config.yaml
activation: "swiglu"
router_score: "softmax"
init_std_qkv: 0.0325
warmup_steps: 50
Below are experts of layer 4 (counted from 0) of a mixture-of-experts language model. Rows are named router (the router's row for the expert), down (a neuron's output weights, with its number) and show model dimensions 80-159. Each number is 200 + 40 x the weight over its row's rms, rounded and kept within 0 to 999.
After each expert's rows: a language model's description of what the expert responds to. This comes from a sample of Wikipedia text that the model never trained on.

# expert 25
router,138,225,172,113,243,258,216,221,226,273,245,162,180,187,197,144,189,196,161,241,183,165,160,213,224,202,207,191,240,254,161,155,177,198,171,212,191,192,199,199,137,198,218,257,169,178,231,164,138,126,182,153,150,148,196,216,167,146,222,192,259,210,259,179,190,191,196,200,227,215,198,190,234,177,232,229,213,128,247,213
down0,160,212,173,221,139,184,198,225,190,182,221,169,260,216,192,218,171,172,232,158,189,239,189,117,183,189,217,234,226,192,154,233,187,231,201,202,165,176,181,270,249,197,189,186,218,294,225,152,176,221,226,246,201,192,207,276,214,287,194,169,213,188,178,159,217,201,232,214,248,252,183,179,178,249,257,161,197,206,187,206
Description: Mid-word suffix pieces. Word-ending pieces that complete a stem, such as souven-ir, Cha-ir-man, Conf-ir-med, -ine, -ish, -ism, often in names and ordinary words.

# expert 5
router,166,165,141,168,190,164,163,261,230,194,196,240,240,154,184,191,182,231,164,272,225,238,236,145,207,252,222,231,143,236,236,207,210,280,197,227,100,151,155,229,219,198,211,246,165,266,229,211,241,158,217,168,188,118,171,247,248,159,221,230,231,101,220,215,244,166,249,150,145,258,211,232,228,173,244,193,195,152,218,148
down0,103,170,231,238,220,183,119,187,111,235,186,232,178,185,158,261,152,245,171,157,244,220,176,142,205,213,230,161,161,247,260,179,220,201,242,185,193,210,214,163,125,211,193,218,175,187,190,231,145,179,231,185,204,199,221,148,227,210,196,109,96,217,239,196,125,175,170,160,263,226,132,260,214,200,196,181,196,213,256,198
Description: Mid-word syllable pieces. Word-internal pieces like us, op, um, ex after a first fragment, as in T-us-cany, ca-us-ed, Beg-um, with-out.

# expert 46
router,135,213,205,124,235,162,162,162,187,175,226,153,182,155,229,123,251,235,148,199,229,176,220,185,240,187,248,259,240,247,164,183,166,186,206,202,192,116,162,237,122,174,144,171,170,208,136,143,161,155,146,130,151,167,227,187,216,173,133,157,210,164,241,128,167,161,214,247,218,226,182,244,225,167,232,206,218,190,179,192
down0,193,251,238,195,200,190,227,180,182,258,241,220,156,147,275,218,201,168,222,171,203,215,181,187,179,175,159,257,163,240,191,210,206,258,258,174,196,140,217,177,214,233,218,199,201,194,208,297,174,121,209,211,188,163,272,181,236,194,192,210,96,236,227,128,176,197,153,171,319,218,148,174,204,188,202,201,221,102,229,131
Description: Syllable pieces inside names. Middle syllable fragments like la, be, re, y, vi in names and words, such as Le-be-sgue, Penns-y-lvania, Obser-v-ation.

# expert 28
router,198,242,190,236,211,213,161,170,159,237,223,166,218,160,191,187,228,213,201,199,182,225,210,238,236,268,224,209,192,216,168,131,167,242,156,136,196,158,217,240,292,194,205,234,182,176,197,173,190,160,275,159,161,228,120,186,189,147,236,266,217,189,211,247,239,207,175,211,258,209,180,194,167,223,235,160,178,135,171,217
down0,219,169,177,214,157,170,266,190,168,215,162,165,178,180,205,252,79,181,209,210,209,185,261,288,218,217,197,213,254,240,206,204,213,190,133,281,181,196,170,213,261,141,248,271,211,215,143,187,206,208,240,190,236,161,133,177,200,221,171,190,104,209,217,167,177,92,268,210,156,131,201,219,174,146,213,221,172,238,191,273
Description: Mid-word consonant fragments. Short middle pieces of longer words, such as or, ic, ad, th, it, il, as in Alsace–L-or-raine, Ch-ic-ago, ad-vance.

# expert 32
router,198,189,198,221,220,230,186,241,241,154,280,240,144,131,208,226,169,148,115,171,157,159,207,289,203,275,264,220,233,238,178,210,186,234,235,223,196,140,251,187,155,156,205,183,179,246,167,170,139,156,228,143,216,226,242,197,262,153,177,150,181,253,189,143,217,217,232,164,135,250,174,202,237,166,201,227,189,85,237,155
down0,252,180,189,193,280,135,227,178,190,163,213,238,179,192,268,160,184,264,189,128,245,153,274,155,164,242,161,192,180,199,263,179,185,253,233,164,171,272,147,250,266,173,221,272,204,157,241,164,221,201,144,192,232,139,141,236,203,229,207,94,243,156,182,182,219,264,214,222,157,189,245,246,255,203,155,236,233,190,98,213
Description: Coordinating and, or, but. Coordinating conjunctions joining titles, names or phrases, such as and, or, but, &, plus adverb endings ly, ally and also, other.

# expert 41
router,239,242,169,202,238,222,171,185,179,202,180,154,201,174,251,204,223,265,214,152,141,252,163,193,139,166,185,207,220,154,189,192,225,229,228,146,258,233,156,117,128,247,236,207,194,208,212,249,113,246,291,214,229,189,229,162,220,157,197,182,220,274,200,159,246,191,228,208,216,235,226,276,201,191,225,253,224,160,125,225
down0,126,220,143,190,164,122,176,190,208,177,225,273,218,211,212,195,266,219,178,205,187,152,256,218,209,286,264,222,224,193,195,196,205,211,259,231,168,174,182,189,169,215,125,215,232,199,190,124,169,239,281,224,148,290,216,187,124,137,222,129,255,188,153,221,76,176,182,209,224,239,199,134,194,225,179,196,224,199,199,209
Description: Capitalized name openings. First capitalized piece of proper names and words after table pipes or list colons, such as Un(icode), So(vereign), Sa(rah), Ad(olf).

# expert 42
router,186,180,192,155,200,195,263,227,239,233,113,285,187,169,213,215,246,193,221,268,212,221,198,195,246,209,200,198,152,228,135,256,162,219,201,156,219,214,140,235,183,255,175,202,191,136,181,160,227,224,266,190,187,305,196,170,238,163,203,162,242,233,266,181,227,254,150,197,252,234,251,233,257,145,138,127,239,166,209,147
down0,223,162,192,222,230,172,173,231,227,195,234,297,152,188,234,256,249,201,191,131,190,166,183,165,157,157,208,213,207,242,163,144,161,110,198,172,136,235,180,220,260,233,236,210,198,183,215,189,247,168,174,205,174,169,214,134,227,114,232,199,212,185,192,240,230,157,145,202,239,192,198,210,191,190,155,153,176,196,179,203
Description: Vowel-consonant pieces in names. Pieces like ar, an, in, ur, un right after a capital in names and places, as in Mand-ar-in, Beit-ar, Ros-ar-io, C-an-adian.

# expert 48
router,161,128,238,156,239,157,214,269,151,149,264,151,196,190,159,232,229,154,165,234,210,194,185,214,195,224,213,151,225,216,219,285,166,263,161,257,256,134,224,194,255,247,176,186,201,254,201,180,183,144,222,220,150,231,158,176,155,187,277,153,158,192,204,154,195,179,225,182,242,233,227,196,275,206,137,150,166,138,184,167
down0,158,179,181,170,176,205,141,239,242,175,237,149,142,190,276,206,178,199,233,227,235,215,286,221,280,204,123,244,197,190,212,206,142,212,191,251,222,292,223,171,215,174,189,258,222,221,238,160,273,178,209,193,210,214,229,117,236,254,199,252,145,239,173,197,187,154,180,226,177,151,211,271,230,240,279,239,216,193,179,280
Description: Word-final en pieces. Mid- or end-of-word pieces like en, und, all, ell, per before endings, as in scre-en, ex-ten-ded, fo-und-ed, f-all-en.

# expert 11
router,247,246,184,254,132,211,214,210,209,192,131,212,196,184,255,220,194,185,274,161,169,203,150,142,240,167,162,189,211,193,193,253,201,216,205,170,174,298,115,177,243,235,165,170,184,191,208,170,143,231,265,278,170,168,248,210,197,134,283,250,136,286,212,172,171,209,140,236,233,257,135,258,220,177,190,220,184,324,169,227
down0,164,163,306,193,254,155,210,196,186,211,246,159,206,174,241,258,244,235,257,220,197,214,226,230,160,195,186,210,199,135,247,121,212,205,191,205,141,137,206,192,159,177,149,216,192,195,263,232,243,238,206,181,246,267,180,184,299,163,255,182,175,161,205,146,174,232,186,220,225,152,276,140,226,164,207,152,241,274,240,258
Description: Name and word openings. Lowercase or capitalized consonant-vowel openings that start words and names, such as mo(vement), Ma(xwell), Li(ke), pro, co, Ro.